Weights of a small mixture-of-experts language model, trained from scratch on English Wikipedia.
Experts: 64 experts in each of 14 layers, 80 SwiGLU neurons an expert.
Training: a variant of SOAP for the experts, 293M tokens, 6468 steps.
Below are experts of layer 10 (counted from 0) of a mixture-of-experts language model. Rows are named router (the router's row for the expert), gate (a neuron's input weights, with its number), up (a neuron's input weights, with its number) and show model dimensions 40-79. Each number is 128 + 24 x the weight over its row's rms, rounded and kept within 0 to 255. Numbers have three digits each.
After each expert's rows: a language model's description of what the expert responds to. This comes from a sample of Wikipedia text that the model never trained on.

# expert 5
router:128102168098114145096093125115117081170145092138137155132093128115128122151138130156155104118123160125127093135114126149
gate0:167142113127124101150133114115064139134104124102124124142172153153144132136118136095157122121122141091085147121120119151
up0:151114141101099090119158147145105116124109091124093159131162151131139175133118128099162138114088148081142134142096088099
gate1:120125089113123106103083144123117086126143073172111151107155094141154065173153164132123132135128113136119103121083153141
up1:094127123116086135141132136139126166078116156072131057104149142139110147150132111163129147118129140131069141158157110144
gate2:082156127111128123129138120148165083097150158141123159117109092142161133137141145122124124150163145129165119166131112104
up2:129074124141148128091132085116106142111095098113111108143134119128120053102111121121139139105108121114063105065135126168
gate3:110116117113143151150126110085107167132121117168154112107174135117090130137139141138150129114115139162158135116130152102
up3:100131109130109119100141112087103108160095074149131115111108131151137155107115161112135109099128174118100100083117116143
Plural and abstract noun endings or whole plural nouns, often before "of" or punctuation, such as reviews, jobs, restrictions, players.

# expert 25
router:109145155108138122116114139102148113137112129100155161173129134132161115147104096156129128119168154128107091133175120166
gate0:092156148133163118112167167110121106142138121102140152126158117148124104151111134130116116100100156144140131102134095135
up0:124179146148152098075146169133100106168123116139155134088103098131124100138121147145121092150103153119099151121115096141
gate1:162148157126144138115144127081129100157101127121115124131115130154117131110121136157073150169121093121165138084151120154
up1:155117127151120158081106193169118127136088076112094110111113140137111136152094148146126105114110128148123135142151136124
gate2:172120141145153151089132137143178125119128137143117113113138151088151107158136161123121131144128134164198133133101124140
up2:160140111128133138145094141073132148161123157121124141154104144140110119119112116122104158118128120162112136082108121119
gate3:097131108078141070108093130110124121154115152119147160141127115090122091119143121113104101108108095125083138086143148150
up3:136140159159098152134203135139121153134167108132116124095106145133135125114144098118175167124127141104137135152121135090
Byte pieces of non-Latin or accented characters: Arabic, Hebrew, Cyrillic, Chinese, Japanese, plus accented letters in German or Spanish words.

# expert 7
router:164124177100143147122091150144113093125129107132119162143166144138121104113063109162132139122105134117098125115128121170
gate0:144112171134133124121105162106139147189166133148123123117124079098070160094117142099203132103136155103159122138142104141
up0:130121143111109119156125136112101161155166133150105100122121077133103101126131125110166105128163114113155100123120117146
gate1:122104123113102117139139086119187129143123151125129138154179108145154063088129143131147107121146154060104108087171139102
up1:117112117125102126108143132121181158127138151149130144139175088159143062101123134145141105081133155127116137119137162097
gate2:116127122122133109141135113140157165117158104097122159163091068141157122182123125127140121112140164132112145144143129103
up2:123079096128149107161133153099116160146162092120119175131100038102133151179148158109141149117133165115141116129114137087
gate3:115128151086129133105082103131136127118096138141109115102145118163103088120114097085138125140101112126141166121111147144
up3:117148140085138114097091111165120128145084129132116111106128107158116077108112087072158103082130105136117159145145131152
Commas, often with closing brackets or quotes, ending a clause or list item before and, which or but, as in "studio, as".

# expert 6
router:174133140094119141137137150100096115154136110123127154164110177104113138145087134169106124113142144137068117131142119170
gate0:132131138128160111134137118149126112107118094099183141122133106130122147069076135137102142129124209153151125142134095062
up0:086109101121180159089132105126128145084142114111158123146134120122136092092077160126099174094119166119158151081146114133
gate1:099117087135130099110135089144150169109139133096112102136125113103167169097122164103125161129169174125077148122164151102
up1:137125145125096136090089117177158147114131120127099152124154109166082101158141156125114192103133146125139154094179148142
gate2:095145147137147142100092089136100114154118153175121146137113127122133090145139158136122123166160172087127165122123111086
up2:120128118157121113106117128115100124145119113156096142103136167143138110125115161097151120128165127133123111160126117070
gate3:175145150133133142136120128119103132157112125159076125111105103121123146144105140125120093106105146190168149128151140152
up3:106162134103131132117157112100103083162145111157136140111126150102158126102163131150147131172130118162118164151107040127
Pipe separators between table cells, plus dashes, semicolons and colons splitting list or infobox fields, such as Speed Racing |, Born:, - Viv.

# expert 50
router:132104143084143109150124156119114123106137095141163159181084134150142146131116142121149130145127164104078090094153096147
gate0:087098138108120170109113158117115130118142072134160122103103110119114118129143163147100127107108124130081141174106156119
up0:088094116149132119112146181096112139114116152088152161154133128183097141171102151095099125126152126113113122113153135121
gate1:168144109127156158097121135121146104158138117144124158125123156093139121113133148207113128125124122094114078140114100111
up1:060130083113113081113122138131098110115080105101072120156148106120126132108159143087083128120123148117151174150156153135
gate2:166114167126134138140127132122109121158124106121117151134118129171126127104152160121108146125091133141145126131128139118
up2:145123151112134157155135133123134127152113148135141109142123172103123101138140158136078136182109113134129101116170199101
gate3:146141125112136160092170129118081090135120096140132142130107100173129121120160133131104107128160129092089099107131135094
up3:143139115126176085140135079097122082139113084128179126138145124135098100149120141138115099139145127091120176105131171123
Single lowercase letter starting a common word after the, a, of, especially d, t, c, b, such as d-ying, d-rop, t-ight end.

# expert 49
router:127112170135106116115108121098107125120157117134155171148128167103128131139077138164117143084168169172119088094123104134
gate0:149095151112145157135122082111136143145162125107120128155138151117124129154131134118124124114149143099132091113126111147
up0:127101153105168155111116097123122131154150131140127103120168121087092139130139120142117110128134129127093145121079089119
gate1:136143103146128150114150122144154173110117096148140118136078112152156113163130153114124076118121122169139106083124151139
up1:132123165116109104109083133122132109078110124159116121101107118129113140132107122065089109099129089086118119165118142105
gate2:119132146124120106099135119108137111161142161155136141117152172161125158171114119148137112137144128139101086106125121065
up2:137124159139114142093171156156180158060089119181131133112107129168084094176139123088138116129131150130149109145144115114
gate3:146133159139089115094156159120143135094126187157104181147098123118120086128120126125111186103107111145171129105155102146
up3:155178123130115160169136138146082140148104114119097152117140145090144172104175165135147079171111127126074133117121119122
Middle and ending pieces of abstract Latinate nouns and verbs, such as persecution, concern, attack, movement, reform, process.

# expert 62
router:117129162098113135157121138134101098119122131115147132143118135122179122161117137161131118132145134094109110133121121143
gate0:139114103114086115120148134134121116127109133097082132172136079125151103132160136118121080115113125124136139133163096103
up0:158058144104169129118156130178141138137150119147174124149098189140152151179122099142172129119089146125137101176133115133
gate1:155097125128135132119130106123098084115131142157117092188138143090154095150078104135172085137137078131195150134099146157
up1:117138147127123125122174152112141157162153149131078156141155118133135146084118151167094115138152129094103115166087118129
gate2:130106179091100110100126112110143117136126160118137097188126113100135118149056132161162097111146160127115145127068107116
up2:136145162166113136148159110132160137102129144100150118149137126127138116143100111145145073137121160163128138185092149112
gate3:150166144128138150133135148132190144117150130113126164105086126145151164119103148157111133122150147141168166121156119123
up3:117114150121111108147123127124115145128108139139132131106151091145123094099132148142077110121079100166143091093075144153
Leading digits of scores, records, measurements, and percentages in stat boxes and tables, such as 51–44, 6–4, 5.87 m, 4:09.

# expert 27
router:157115135092122145086110128116115066138130129114111147109144115090126140096140137184100099107111115130120104104146123177
gate0:137109127084101168114146118128147120133141112166113166106132156082126130131133145138154088163101131111099074175132111142
up0:123135101144106118152118109092097136164145170104115106125172138159097126132146100097113133111146137135141179084107177104
gate1:121112092095098147089123138145122111130136136108153152107112103105128135140174117182126124133138134127108109071109124176
up1:136136096142166140122133150149094128110117133135130160117109129122160125134144109152127098180174138144083111131136127116
gate2:146114127111090134106121105106130077107109157145129089096121126095156098140097131154125091131100123085126086081149133130
up2:087092142141114124094110141135148120145119142123138072131141078114087137109135181137082126126149130149141142116120106131
gate3:107199121148157081098078133113148096106138137153100166113148125112096121106135167159141125127123138098108117092128120144
up3:104167167147144093118122135133170122087129136126105151131168146109098142083142185115118073144147158126134122088116132140
Opening pieces of lowercase Latinate words after articles or verbs, such as cont(ent), att(ention), ref(used), def, ext.

# expert 63
router:150156155091126150090106182121135095133107126153121152131111141127133089096089142142083121147095170124141119140124110159
gate0:108140140125120140132149103155111153119093117105116114061108131120147110127165080094182122127058128081108136104125110136
up0:100137140114129111117141096135104114117113104123071141111144108130110107123141104112159091121066158113110157105115126160
gate1:115141090069107117125138118156142120140082085158101139150149097100128185098158177137131131150096137084147125131165136119
up1:096149116082109168139151115126111109136097104131131121114159105100145166119150171109145119148114150101135168127160127135
gate2:185104133092126100086145131121136124126116147149144156120095135136128125143125160087111137159126122117109134152140123131
up2:122095120113105168126142093127104149109164139147143133129132151140136132143153144072104121114152113104145104106090140122
gate3:134114088111159156111122125111120079112151154159160154125073120187097131110103109125109129135139128110143147160107115129
up3:147169127136125129134137158116091190148161119138102143126116117143101118100127117103152127131157159127107158152132135151
Common prepositions after a verb or noun, introducing dates, places or objects, such as in 2011, of the land, during, from.

# expert 12
router:159136142143132108137086138130117112118106131106157151176132151118177108108084147116114123082090130127117134138144085125
gate0:163151132135121131174095125103116136113132151108131175125125136114110150117113150124101113130099078141153144108129109165
up0:106112085161113115104159101184152098148076125140136086163141125126130102125159103125161122118132166143108131125125141126
gate1:149132136156119134128109160135125124155124124139132127115123133096133103141151165133107139101089102150146135139117103113
up1:134114147136078109118115122092099107066102116107132103152121151119079130135127102152129115157081133088126122143172125140
gate2:127131135115131098202139159096131143100141106111173140111131118123143101143094074109130134115102120091116132103123087122
up2:097118097158100165153141171124131088154098115121139154136132147184110111078152123138130160120122131123107141138139098130
gate3:122140153160078133107122152168169114137145162119171182141094116102157101097109128132123099088124111132117092124104138122
up3:130077119124077131101104126164125154117125077130114195163119119134162115090149140126114120137150125134175123116150154134
Colons after field labels in infoboxes and lists, such as Language: and Height:, plus time colons, coordinate minute marks and some list commas.

# expert 1
router:133139159117146133154094161108148103161077140108113154166111099106148116165097113171151145079112149120126094142161123161
gate0:125148134140104145131104136153117120099072132133171104163160126112078120188070143146118152107138134101107122121119144144
up0:103169109147099140136115139164117126105088127095143116163155098150080094169090092157094144147100126108137102097142158161
gate1:151125125117109113130121116129120147142109108115139145136133118107092087179105133106190141111140105080137110102145130145
up1:105119142169187100113149127174098107115131141130138116107122164163142139090110145140120139153114097141066132097115119107
gate2:143158101120160101106117114090135151154100126154145105158116135123110174144126121135144137155142090130108115181114136099
up2:129087131138115141106131157159083163138073110138125134177101140149144135103135119085106102081128127128113123066167120107
gate3:144131114123167134139150157134136103158137165120123143106167122096123147165107126119102156147114130124126139082117190130
up3:134152166100184130148098124117133127134138108170125117142112091143137117097110095121163097137129126086142073113137089150
Capital-letter pieces inside acronyms, call signs and codes, often in tables, such as WPHB, ITF, NEAT, LPDDR, USA.

# expert 0
router:110114179092149106116119172099150112121101120087098161165146125119154103124130113182130117136149179142088111150128125116
gate0:114135086110131078140097119130058091097117154124095122125154099118120154099115093129128139130117143145128123130126137124
up0:076140131145154112122114130106091129117146098126103133125174098146145142098112134109119109160119113106131137120124131131
gate1:149139113106134147155156115098100107111133147129134111106123109140158117123134136111148150121111148149118096098126131080
up1:127180138128121118099124106115101133071175181128130102156121138117116085144126112138102140104123131143127122128098133158
gate2:069143160137153108138122127104122099127155094103119118156159119118111112143133128182113136120119144097136111154153127118
up2:147141123119141121116154124167103138131114145139091130139128152179141088126123117093124128106158128125110164135140120149
gate3:138164168178112122124102142113138139134069138035127158103116101114126139131171154176119139148136118124114069130100160154
up3:137116116144139134094145089120101083147171138136134124117123156121093129146106060135141124162115141139176161116138108102
Single digit pieces inside numbers, especially day-of-month digits, table statistics and scores, such as 3|1 March, 16–1|2, 1|9,150.

# expert 16
router:166118169092151127150129176100163118153103127101113159168139147106153138126056144136129133103106143135089124139188126112
gate0:159202100157131119104085122119142115125091143108175151114145109162143124141139115160093150071107136133130153130136112158
up0:136082170161148159157101145145102162106143077144120147123142136125153101080103129108133125135138141147112166133113143134
gate1:118146105118140121160135151145113153124117100124129095133134118153128146130095111141161133097083113094125136123170153107
up1:165130147166135107094146086121086101116128097121128135057128118137170103132142158115111106129139138131130127155142105161
gate2:132123163128151135140156140111129106116073129167115141136106153131168124135097135101137178123155150136120140140139159119
up2:157122118104143160118115119139117191150141114124123145139130113114113099133149171126098112138101132094158156141121114202
gate3:132112145136125140129121134138128163111090140110119127126114117086111144136101110128131118165182118131150136136155156122
up3:160135119115103063169152170108173115103128139129137146132085103108127161125098111150119122115148142143126094139133127181
Given names and their word-piece endings, mostly first names before a surname, e.g. Robert, Barb(ara), Josh(ua), Char(ita).

# expert 44
router:143156135082133140129122139172104112140161105096146141148155124144137153146089118166147139122122187104143095058160144135
gate0:136156086113165133115093160157107094142114120136170163100133121147104148113082133123174116145104145145131109129134119146
up0:121090161150096153152175158103131123101090115122068059153102132097139100140147133129114160127115113139107127149120135090
gate1:156102122116135141083107120128127121120119124072104086124143079128130095093177097149155109120121121115095081090119132121
up1:117129103104144103064088137093121115174121124127153140136148094137137154133144096139112144134160093139122110104134151155
gate2:155130100120131117124111135100108144145139125143123125079145102124101087073143097148111135086114087133129111075098126088
up2:144117158098150080151106115128112142143122143129156120083121101116142177110143130109138108107119108163125170133093138158
gate3:064129121151093126131105140153143133091135121155169110107107169102075129152095109144123178080143143133115198102134129124
up3:115117128143061127087078103133166098106151123132149143125118122099058163117138082112113163109133151096104132109125141141
Single capital letter beginning a foreign or personal name in lists, tables, and running text, such as S-ukhum, T-iago, R-utherford, K-ornfeld.

# expert 17
router:116126158121113149129080159155131126132157093093128141132158176120155129141121126116104129122139122130097085067139162121
gate0:099109117108128117136122158171088115151130141146134147164118150131157143141131180130138120110140112096114111126138119135
up0:125155125173161128120148134115154132086120103118117124101143143113105114130128098150093119169098136116181131101137099121
gate1:103145144121109128112117128148093157087126070091110100158117124170146129107115132148146146119102086116137134101187122153
up1:135137163134131162143148126178059142082118112098121141145130143111124107104140142118161092097118125119163147101159123096
gate2:151120144140173181126130127159096159141170104156129116139140140155149110156132158111148118138090088105088115121135121107
up2:147124165143150159137123123149110139133174086125136132154139133128121084152152123117179126092108096119094121103091135143
gate3:156124140085098099080132122095115131101142070134165134152164101120140090136129138106123109096153111133161082075101153124
up3:133071112132136160096116122118105131121182109104168133176179101103150111163129126119119138111174122122128119119095143125
Adjectives and ordinals after a/the/his, and pieces completing them, such as first, former, largest, successful, third, year-long.

# expert 30
router:140121188077118111119143138109126111175131099080144134150098153075156120131094111135135133136128122142087125142134116122
gate0:148147122083087150145140132121164127133131118123111142153119137099142133114118132126119116113138114122110154152108121115
up0:093103108134190098110103154171134109096149136116147177116135155145111131168141079156140144101124118127153116111109157117
gate1:188136160152098116120152144093121089142104135076096098104125127143077100127117143047101114113134130077109111127108147133
up1:174144124126126124116124142111131129127121133098141105091148121115141091118091083103164107171098181163119146096080088108
gate2:094121173103129074105117076116090117085167092116131146147091140104130138107123107136090105073116115132144136110105137095
up2:119159146103133109132125098170112132160084151142135205125117127074157103131178161131147110122140137103126079140108131126
gate3:130122125119157139120130092151127137133140113120137169134172150077134077119099130130136131114116146175168176101156126137
up3:098145105113146139130148140119091155133105157147146100094100103144106142129128098116134092134130111114122092158084146118
Surnames and their final pieces in name lists and rosters, such as Johnson, Smith, Pett-erson, Macpher-son, Gross-man, -ić.

# expert 52
router:129136174116137122139125171126139085139106106108127165148160140109143157137059115133115134129155145157089057105170162138
gate0:133144109117125084130118168140116136192132159147151108154124115119118186118152100093140139133174120105135124164156118115
up0:149119148128102098159141144150109128132101145141149146120134124142110122145136098132112111112157134161129103119126136111
gate1:139132127114097168127115104113105111119137126094142142109094108092095126134118116110135068139149146146111125075146140145
up1:136155139147152099120118111132110170105120106129129114138138144145136082114126130145121151115096105121107141118070112100
gate2:168119136121121155102159099094157135142112149161109141115122160073144149158088108115120172111179125146143082116133121131
up2:119136130119133115138141119135145132118136130110106124130128090113140085085115131152154140085102114100131102178120128103
gate3:114138135122119108116097148099148145128136135144154121131114115139162123088135143154172100127106160113091153143097145160
up3:129102096146139136129092120116150158101124088156159099134092114136122131145114158080120186118150135165123110113165153152
Nouns right after the or The naming the topic, e.g. term, source, company, round, plus table dashes and separators in markup.

# expert 51
router:144150156100114092135110172136151098162162119125141117146103138136141133108092130147145119092167106143080118111158101121
gate0:123146132120136079122093152114128116174112148160125128132108116123155098100110174100131119077138113102140120126161112144
up0:116156111126178107134115145187111089148119103166116136104139095091148115152091163109144129156147123094155135133128120138
gate1:092138132099149148141123158109112121137145135143090088111063113142100145110102140077123139131159135094121133135131138115
up1:167114106133104112086121138111127156175112114124139150144153136116132138176172082167121137131133101161168155122123156167
gate2:100162147109094118155109118142152119156154132099114142142129122136131095137130136128171101136162142108099137129142108112
up2:107138094118151189111125154102090141084123123151118098120118124079088136119123138120105147141134148154112138164111137139
gate3:144129134165105079166137121142151095124167148101092174117138113080138119106132083136143173128117140141127106129081116144
up3:124195121126083125136123149144184170143149149144125192155156163153132097090111161120168121140115078121137144127126154126
Hyphens, en dashes and spaces joining numbers or compound words, such as 2009–10, visa-exempt, Inline-4, decimal points in tables.

# expert 21
router:127154150127120134103133129118138141163143094126101151173104103161157100124087140158118107111188140157102077151165115129
gate0:158136137127149153136129129128146161137095132146113128099161127161109116101133135158114140159122081125179132120136125190
up0:159111166151115143173147157147141118152125122098123130128125100136130120127107105113156139117077078108118092175141183124
gate1:136111143126144098115109150161146141144144101108089126123102179107174130118173136111080144094111100123163107123128168108
up1:131079145125152152110140141124100111114138137124090135098134132137160156103170130138174139131137142147108141113133124153
gate2:123096101111110125109105116135097181132131089134106140119066076173120174136136095158103136111109127139140138154130176138
up2:127140138123123146081155115182119152122099095142097139120150101126148170112163120149117145111134143097103128104150125158
gate3:118120147135124143128104100111143120171132079112115097156139118147167144104129133145108100073093164116101116142151124140
up3:162173163113144142107071113142135154165127110101123153132144124185127118122101142158094179075111151159163143157141138142
First pieces of words starting with F, St, P, M, often capitalized after headings or parentheses, such as F(IBA), St(atistics), (M)arch.

# expert 39
router:117117196084121119128095115097105123169094176098145147174107153155149135133121161097111129120155151146094133120125144154
gate0:108158128093123116130149094127084145109091126130126096111101142180145143134130103072119099122117116151159143104128157132
up0:109120133154117110103125147119204101142164107119144118086135130093098161110130129156160149169107120127117094173100096147
gate1:099143098127104142118163121139133132105166171167128129128125192126110104133148083154106119128189147145127155124123124149
up1:113139095126138084124128108116137110140102157174126120094150164149135133124131160151068131152165173114132160104112123153
gate2:118144135066114125119131082085129111133081160123124132181105130085164113133128188137130138114137152160136117086120092154
up2:140107119114117080113147098130154100113162171120115098120115129124103101138107128123160101127158137120120103170167158110
gate3:136147113111134124148187116103103108128103112123122131116142116116076091187109149106109123148088177121136122130090086129
up3:157056130185108150105118125142141116117109122105138113080111153076107111146091141142097115111118151208127118171164154117
Adverbial particles and prepositions following verbs, such as grew up, battling it out, equipped with, settled as, over.

# expert 23
router:132126128110134135122090143159158109127121141073188169140145139085178103128137123139097132099135148132099092096171121134
gate0:121094158130119137129097114123125105164135126136160112108107148093115078088134130162131150139106165101118112104128108146
up0:140120114146149102123129120144074159145123173135155101144138132162149145122125162140149140146158128142138138146135129125
gate1:151082122129134110141100089149088131110084139137112136138155077101102101138137182103157108137160087125120138120133150109
up1:114137099130105182121148153123176147141192145067109112077110124139133159151147116144081158147139137172142117158097090143
gate2:111147109157105130089103132124144080124170135111133121122125125124118133164144148154096124185121170125100088110138151102
up2:137150113124130095091164113138090158146157166165169122123120115145110167163108165102113144089149152145157130148131137154
gate3:139128162143124136117121173135138086142129112098186147119124148108139094141155139135150115119103140153173101099119101137
up3:124125134127137112110096141095122133105118099078139129145130092144132112127099113093120131088192090148134152190147122096
Adjectives and adjective endings naming a field or sphere before a noun, such as financial, social, political, public, health, scholarly.

# expert 48
router:143162141081112166131129148108128091177158117136133175183118129107100126146124149141111133110130121136119096098124126107
gate0:155137124123172126121135116113138169143114130122126128119115102106135163085132146123130147094117135125114116126117144155
up0:098120131147091122126128145160116061115149122115131129147138151161111103173115122120128120146137123121136143123148093096
gate1:105134095108131150105156113131117120134096122161108116142116151151119101106129160111126116158123139140168075113095141108
up1:140113175102124108124076152117139172130129109092118158151120117102162159150130115105124126109166129091115182125135123128
gate2:117099105148103139125138094132138104129167146124172115149134123141128134090106123188116158125132144148158120164137100118
up2:090106129127162150155146156162126116090155145145165123126111100118150102106155099142168152114143116133157105137090098091
gate3:139127150106093107082150163129152128105165094125128109157143112111102114092147144152111102126116114119114138138144119098
up3:104158147104165134173097099084093161152110139138138140104118145143155152122121109135131144171169136121138140116136145180
Standalone space tokens coming right before a number, as in dates, years and counts (December 20, from 2008), or in empty table cells.

# expert 34
router:151128155084152136154133115117124099137162133118153165173137162116134151118100124140087122149147140117077100147135071102
gate0:122103143131120121137135112117075076168126183102122119077131131164104121108120138188090129161052119158135131091122101093
up0:150116108136132166133131137126163135141127154083078124148124148109142127140101092095177140099174127134162142129143164144
gate1:126077128114125090083161122150159184129114121165145149138122142132141142149161150147066099142167148147177143172118124123
up1:089096086145128145145163125125136113068132101147145150133141135088123138125110128112122122157131150097145081143078163113
gate2:136104120065101147129137101091144093133129141132164098121189126157093125058160144116143158154134121106135117155124133112
up2:139108166180080102091155146087142160133148124107095143128069137126160166160133152053136138134118139158136155127112138120
gate3:136149111118181095108128139110176077116094123131160094151125106119136151113113108173140163134094123113117143142118123088
up3:135144121144117133125100149156098106165156137135122135118152107088099150159160136157150122095153120135082126086160139111
Pieces of place names, especially compound city or region names and their endings, e.g. New (York), Queens(land), Dart(mouth), London, Boston.

# expert 46
router:116144137099106134148101119107104115120156117153181134151155149126132129163117142135108103144168173149107113129116140111
gate0:119138136112137139147125120113119105158167155108133133101118130112140143105130142107138107106144168135140126155130174116
up0:111120110116141102054122138103152105145097137115094187149147134179109160154087100117120125138134120116173124135088111121
gate1:134103095105145130142157123117125120107142149158155104145134133123133144143130174157113112125103167127112124094144185088
up1:135105052099111134149159126161109171150135128166108111161095157145116115117101103146109146119145171139080120127145123116
gate2:083149135125115098090101087068178155155101160186117110113132110142102125134125113132111102138139117091122115118139118110
up2:146170139108110141120112135086141139107129142130127124130143124130115175123125113107133109171112143143141129118189139115
gate3:131132125131100112117140117127121132137148150151125139084081111126109136139138159147097126110148136105096114099104158130
up3:132173107104166173116131120186152139088120123095107112182154161140140134127128126102127113148091128142154133157133118153
Base verbs and verb endings following to, would or not, e.g. to look, would see, want, find, prep(ares), sett(ing).

# expert 2
router:160148149106146131162127162138131137167114131097143128169141135142132153121061125143157120137143139137085071093192099119
gate0:146098126097181182092147084148105203125184124090114136093111153130109154106122131160159132139142099134121109148136159133
up0:104135134108124154125096142158104145089173091111102137066125144126126160121145128118127110128138154139098118123139105102
gate1:155121139114120119090116099107116130112116184149109112131121144137162113144121151136110139110134117152140138108123086140
up1:135104129142156155077094129117092133132115104114106106104142119105078123112128126110180131126124151135115137139169056109
gate2:153070146141166149137139119100110098111108109150172112127123146143125127123115115170121136117132127131150098101214165134
up2:126146148122126155173176121122122115176143146132121174124111148146103132154150088184086093110136157131077148158088109148
gate3:130116104070132130129157181114168123135131122197151127122190108109122112142139129100123151133179146141115135120159109167
up3:124142129157095106124115095130134154148124148104141156114118143170165158079126079146106114120094105096146103164097144129
Opening capitalized fragments and accented letters of foreign or unusual proper names, such as Ke in Keokuk, McG, Bor, and Vietnamese diacritics.

# expert 32
router:153120156153097129146116122127114120120114106096117148195104116114198133150136115126105117093121127097079111134135127098
gate0:166147099142125150106144130121104078101134112131142146120113139188144133120103160120151082098087135099156145095095138135
up0:147126116122133097113128130130167134086133120164152144123099145118122161096141123114112108118141099138091155151108152132
gate1:130127101146139114134115154163130132177126119143143109145091171131178109131103160144175147073126153119072101118083130105
up1:103163140112146149119189120121151124094126119113104166117159120138133114088168080092165141177103104120170158187141170111
gate2:148153166131107140115118117153121156164106091166116115159077142144184080094150114108129123094138119126094153112115137158
up2:109128138123100163113125115101145128111161118118101155123113138102120104145132160121163106156105152141146141135098121087
gate3:141066126138142180204101130114120108146150109147136136158131126136141118112131137170130109146139141116109109123128166111
up3:116153148143117113128141167136149128153142133086119137150120142099106151161160120124182159093132184119150127155140117151
Lowercase initial consonant pieces starting an ordinary word after a function word, such as f-ully, w-akeboarding, sk-y, tw-ice.

# expert 42
router:116137139111112116120104157076133135131133070130154121144136119117155146176133148136143151114129140129101115096126149118
gate0:108145143116154151136095150113152139181132138121125147095113160125094110133165168105136082099166137104108143132113107146
up0:095131139135131135148125152116111133141137117115143113110136128139132121156157141100114112080098147124129121110093158148
gate1:155143097104129148177148139040104134138111142111108128108129136120161131159106149119130143134090121128111095100149159153
up1:108137157114134122151111094170125134088115141096129175125151147081126102121164152167146159132113133125140138078155130149
gate2:102145092120117107129141145073163124144107130158160155172127129087126100166113119124128138132094128107172122100111138142
up2:115159133122166184144126111115113124133146113113128098108128133136126144116090151124099153170130126113096124171129154090
gate3:159156094125141117132126134111122119132151181134166099141133088133137162096162117100144103141113071174148164099097116172
up3:131116119153153178125102159147134161123118086106119102142172141129125160152178110119096175128140149141125148136124119161
Conjunctions, relative pronouns and sentence openers in running prose, such as which, when, However, Although, As of, The after a period.

# expert 28
router:136117160069106159099134121105150126123125139127157107173121162108126121123116125128146095125156152133108133102173136196
gate0:137121175104099142121121108084126167114118118092097136149087112172125110103139106150138149101118169137106148115162125176
up0:118150093108089123137109112100155111143091112158065145150110137142109133111095106078122144076119121134156133093110155156
gate1:129146114100121117130110150111130121098118117075120124154097121096133128126137187122144136108110151124101145120122152185
up1:100139124144157129116189161118125121150160137128130142119174169119132087115085083121180155147064115104167125128125134142
gate2:139145126095105139130097164119118095123153103100129116121117174125104117105142152132142124113102138109134129159163122147
up2:114109156192142129122134144123161101114140131134096151147100088130185119175087102145101132128114118160133120139126127100
gate3:136166121089122132119095111113164126106098110090162151156121195135125119133128170144127100120106148115110132122125123177
up3:109132104091111135137102120127151123103102112126061133165080180132154133069123146111134094087160185122098103143155139110
Opening word pieces of names and words, often Spanish or Romance names, e.g. J(av)ier, P(abl)o, Ang(lo), rec, Aust.

# expert 57
router:124130175109098107174158131097104119164108116130127144153100154094157169130084132155120112130137110155133141083128087094
gate0:113103153117112158145100114149161132133138111168173130136123179100145126086133120144132104125152108119157154142153128143
up0:108153121123141119148120122135133150141116149145118146134133148119103112100122167144155112130140140093136151090144083153
gate1:117105140143115150129103137149082121150094084115158122095106139124109100102150121151085130107128129154182110112125113135
up1:117101154158108155069118146166141112122121151154124130184129141124141134122163159191089126142108082128102121075142151120
gate2:165115130133111123148133127115176158121124122134155137159144187124140143174110132149082139115124163123098139087149107119
up2:130112151158107108146130108139131132129163170116128105130121151111141166143099118164142152092112153117163109131158105129
gate3:137126146144091112112119148147123112128121117119154117124095148112157125141149081140077138124083099136119137105144139122
up3:126107137118145157143095152157144154115159112159119171163143143116155098108090138141143097124152126119106153138122121128
Sentence-ending periods and the list hyphen starting each infobox line, such as - Country:, - Running time:, plus was and were.

# expert 58
router:130164145128147169145101141117113125144140114117147136163129158101124131143109113124151097124146125140068118105112159211
gate0:127122132123122097162121114138095151110106132142090128133109143103129119140121132120107105135151107141108114140183114169
up0:123115129128152094189124125140116132163121113101107123135155183111140124121088126128096143153147155109107099158141079141
gate1:121122092142139135140128134171185144132100126108099186124118146141103072090168114151147152124116098123173132120116070182
up1:121144129120117156094148162087098108116141116141131087112118108157169156130111116153117103127159130141098158120089164082
gate2:071141142094160099140098104136096121139131141159147134140118116109086124136153145136158132160137126079153150120139139151
up2:102146106134154115132103110122189122086126093145160100121113147102174126126120111160108143109123109133174083130137150135
gate3:122157179104154130117118177119140118161152082128163098177095096102118143151108132107149118108170136134140133118126129147
up3:156110066124117149103163107106146115120116121146107135119141172158128111152121123140116145098143103113093152114134108099
Final digits of years like 2019 and 2008, closing parentheses in tables, and country names such as Canada, India, France.